python train.py --n_layer=9 --d_model=96 --n_experts=80 --experts_per_token=6 --d_expert=32 --d_shared_expert=0 --activation="swiglu" --moe_layers=[1, 2, 3, 4, 5, 6, 7, 8] --router_score="sigmoid" --normalize_top_k=true --routed_scale=2.5 --balance_loss=0.0173 --balance_bias=false --router_cosine_scale=10.0 --init_std_router=0.00985 --lr_router=0.000465 --n_head=6 --n_kv_head=2 --head_dim=32 --vocab_size=15184 --norm="rmsnorm" --norm_place="pre" --norm_eps=1e-05 --positions="rope" --rope_base=10100.0 --rope_fraction=1.0 --qk_norm=true --attn_scale=0.177 --tie_embeddings=false --parallel_block=false --init="uniform" --init_std_qkv=0.0367 --init_std_o=0.0 --init_std_up=0.0367 --init_std_down=0.0 --optimizer="adamw" --lr=0.0029 --lr_mult_o=0.699 --beta1=0.9 --beta2=0.99 --lr_head=0.0173 --warmup_steps=260 --schedule="wsd" --decay_fraction=0.873 --decay_shape="sqrt" --final_lr_fraction=0.1 --batch_tokens=32768 --seq_len=512 --doc_mask=false --train_tokens=233600000 --steps=7129 --dataset="wikipedia_en"
Below are experts of layer 3 (counted from 0) of a mixture-of-experts language model. Rows are named router (the router's row for the expert), gate (a neuron's input weights, with its number), up (a neuron's input weights, with its number) and show model dimensions 0-95. Each number is 128 + 32 x the weight over its row's rms, rounded and kept within 0 to 255. Numbers have three digits each.
After each expert's rows: a language model's description of what the expert responds to; "mostly gets" lists some tokens that are sent to it at least half of the time. This comes from a sample of Wikipedia text that the model never trained on.

# expert 2
router:100122165088119191114157106126129126118074129099200174136122166079126139117129070114128127083130101142052129142157164110129085135146131126125110107126131110188196135116135106105104149086127134164072084086189128083134053125120142153089125139140080179083160142195112076145132126155191128107
gate0:081153092094105127106176102078146088135115098125129173121096148135144175144095107110089156192126149099091115151113154112190164151178102143104102133099146165133086209090138177168133163121098163182174139126124187132133161063148181127093097057102121112109168124100157106157124107099175144125
up0:194147126079134107120074100118075085137102078057112147144171114093133155141152121092085134126143146163045122145156133070133103164126124131117104196110148166106109152188129080166165099143094154131142112158101173077120168086119140066093147129139138169152103109093166068118118145128080128096
Mid-word name fragments. Word pieces inside or ending names and rare words, such as Greece, North Carolina, he-ights, tarant-ula, Car-men, Clau-dia.
mostly gets: " Greece", " there", ", there", "- Kingdom: Animalia", " el", " North Carolina"

# expert 20
router:104122100078084141163160100138096142152063176058125182113081159149115148137112096087148169128077087148093150133131150176143064139167086067124127123076093108150136119116107097110126124047146147128078065125173160147129143110163143139105112092139091175105157149119156132155127124146148054095
gate0:061121103115071139167170100036109108139133109090115148165101066137153171101163183121107159173103127154123107188118160100145140108086120106129140089133105091135117236097100119148154160130123132101149112099127145102159177097154157140129150056116114107145152102165150162137104155130196154146
up0:153156111154134101143123122111084091109067096070131130153174050088093128142123106055166121104134156140062149083142140081105103099121137123135105146075154088106128108090074154142087151146090139105137107184115135115061112103077097107151102164159168134150140090140167136118077167125117088055
Countries and nationalities. Place and nationality names after in or of the, such as German, United States, Philippines, Peru, Mississippi.
mostly gets: " German", " European", " British", " French", " United States", " New York"

# expert 19
router:142040129122133123101106157161165202085096144117130148105103195088141104124132108130106156166145109158058120073184141099053116133152097120148142136094139135194163105153135176122120094116107118161103154194166103116146125125189136117098117108125073119135158132136096131154151167134142036145
gate2:128167134160185104090171186107057164126185126102154122089076158137110112174135102157149079129173129084109118110182123141129141159130172086129093076144153182112098150088082141125106076103133135074157164088132099102126115103149176117097090153148102136092122151108165177096139185080137104177
up2:123137116197080075106102139134148179115101092133171157079093085080157130155105085194149107098131117144135100088136091126146130118097113115165118154091102082080076140137086067143092094113133145119168123184100109183170157129169076083153126063124162121161181108146150120118112090121161123180
Counting words, plural endings. Spelled-out numbers like two, three, several, numbers after dashes as in 2012–13, and plural endings like ic-ons, dem-ons.
mostly gets: " two", " three", " four", " five", " six", "ons"

# expert 16
router:098106136090101143183140096143151160083068184095135121106091189139111122091131138122099154132079108174087089123175114168114113112087110127109105135056124096193172064176180142099075139096154130162121138140170098114203077161175095150130153137170120143128160142150126124152150147179141117111
gate0:078133107156139126135132136108146076089149126149123093125049148119150170075158146149153173158087130077099071143067118130119146123112118124119102142197136103100116168118064120175131168099090146091146125134096190122165130043160118087109125095093149106128207110089162127156110145127188164116
up0:148149111150130111100119106122065097138101085069147128151182144129091074120157171103109153156135115136057084079145133041131131087174114149089149146153117109111076145115119109148101131098084119075134158175079190133107133119133122106170165115139198151126176069124112139161062167123144119092
First names, function phrases. First names in sports tables and lists, such as Richard, Robert, Jean, Tina, plus phrases like known as, is the, with the.
mostly gets: " Z", " Richard", " known as", " Robert", " Thomas", " Charles"

# expert 38
router:099063156074072190097151091145129133107062168048152165117115173147092106140115107138094118138109118150111122090166152151118090130105130110133075147092114101130195114121092168086148133107120152159142108142158177122178075100200110127120113147128081163122163137145141117202147128106138065102
gate0:122107103112099088151170089056149097099103166108117171148072122089149147132153159203109193113134160073135079135109136126098189161075171083124098127144133124096090182091098185152173124133130124096179141140108144089150115088158153133114142077118091097157174106166133085149095178125149117120
up0:128117141057133105165080128136105089135058159060067112183169146113089111175124162094096121064130151096060129085120125058073125139136135120132100148102095148099113136093142134094128166090137125077103094179086137126133128116137106129148179113113121118169169115105145076147090201109131110100
Prepositions and place commas. Commas and prepositions in place descriptions, such as in, on the, from, inland, and commas after place names (Bartabas, Alpha,).
mostly gets: " on the", " in", "a,", ", in", " from the", " on"

# expert 58
router:144122078088090165093158152145099110143103177163129181090089159162094133185094059130129119152186133203153134113127170111102122183141108150108077105095096153152131123088142147125108079089127163169140118118222147117140126161190128055093100116158113116140135124137152180162130104119133087131
gate3:093123150075134168167148098134118123157058106134161146086190125134086129186125101117116182086115075089150167158104189114062105172149149129184094074124109141165090152062106149143173104160114162170083104125148118185113124165074171110126153113124116178127129170155125108153105095123119123117
up3:122156148123150083144138102175163131142172099074103070137181089080124111096105130171116123158075093133129127138133132178100151080128145133185101124102107156116081125197110130118124127144134159111173149170131115112122141128093053146122093039081140154135140154148115140174102151186105079215
Syllables in foreign names. Middle syllables of non-English names and words, especially vowel-ending pieces like aki, anda, adi, as in Manitoba, Igalamela.
mostly gets: "ki", "aga", "anda", "adi", "wan", "ima"

# expert 18
router:128091103133084107126129162180171131088103154108139158090064169138164103144091094113151144125158155198072072072132146132072116166111123123162126122085109130169181124156135177142140080069126110146176120155176088090153126098148118089086123157153046113107170133153105137151099166150176131119
gate0:098106148151117113177131153100189140146106134132107168165118144101177150128170173144139151157134157056103094126106185112112152138108105083121107121203122124127101195066089176159182120098050140142144125127111142089124085072134159142134104040131116121159132145113090090091089118120154183122
up0:163167096108140103164084126104099075117107126078141155194154085077145144163123151050127107077118136120120111104177177073110136155128117107117137147136107151069124126137139141141107117100110189084164132159084157116094130078115114107164138077125170176121082106103136080113064154117135185054
Word endings and suffixes. Final suffix pieces ending a word, such as -ium, -ation, -idae, -osaur, -ference, -ure, and sentence-final periods, often in biology text.
mostly gets: "ium", "ation", "idae", "ics", "ations", "us"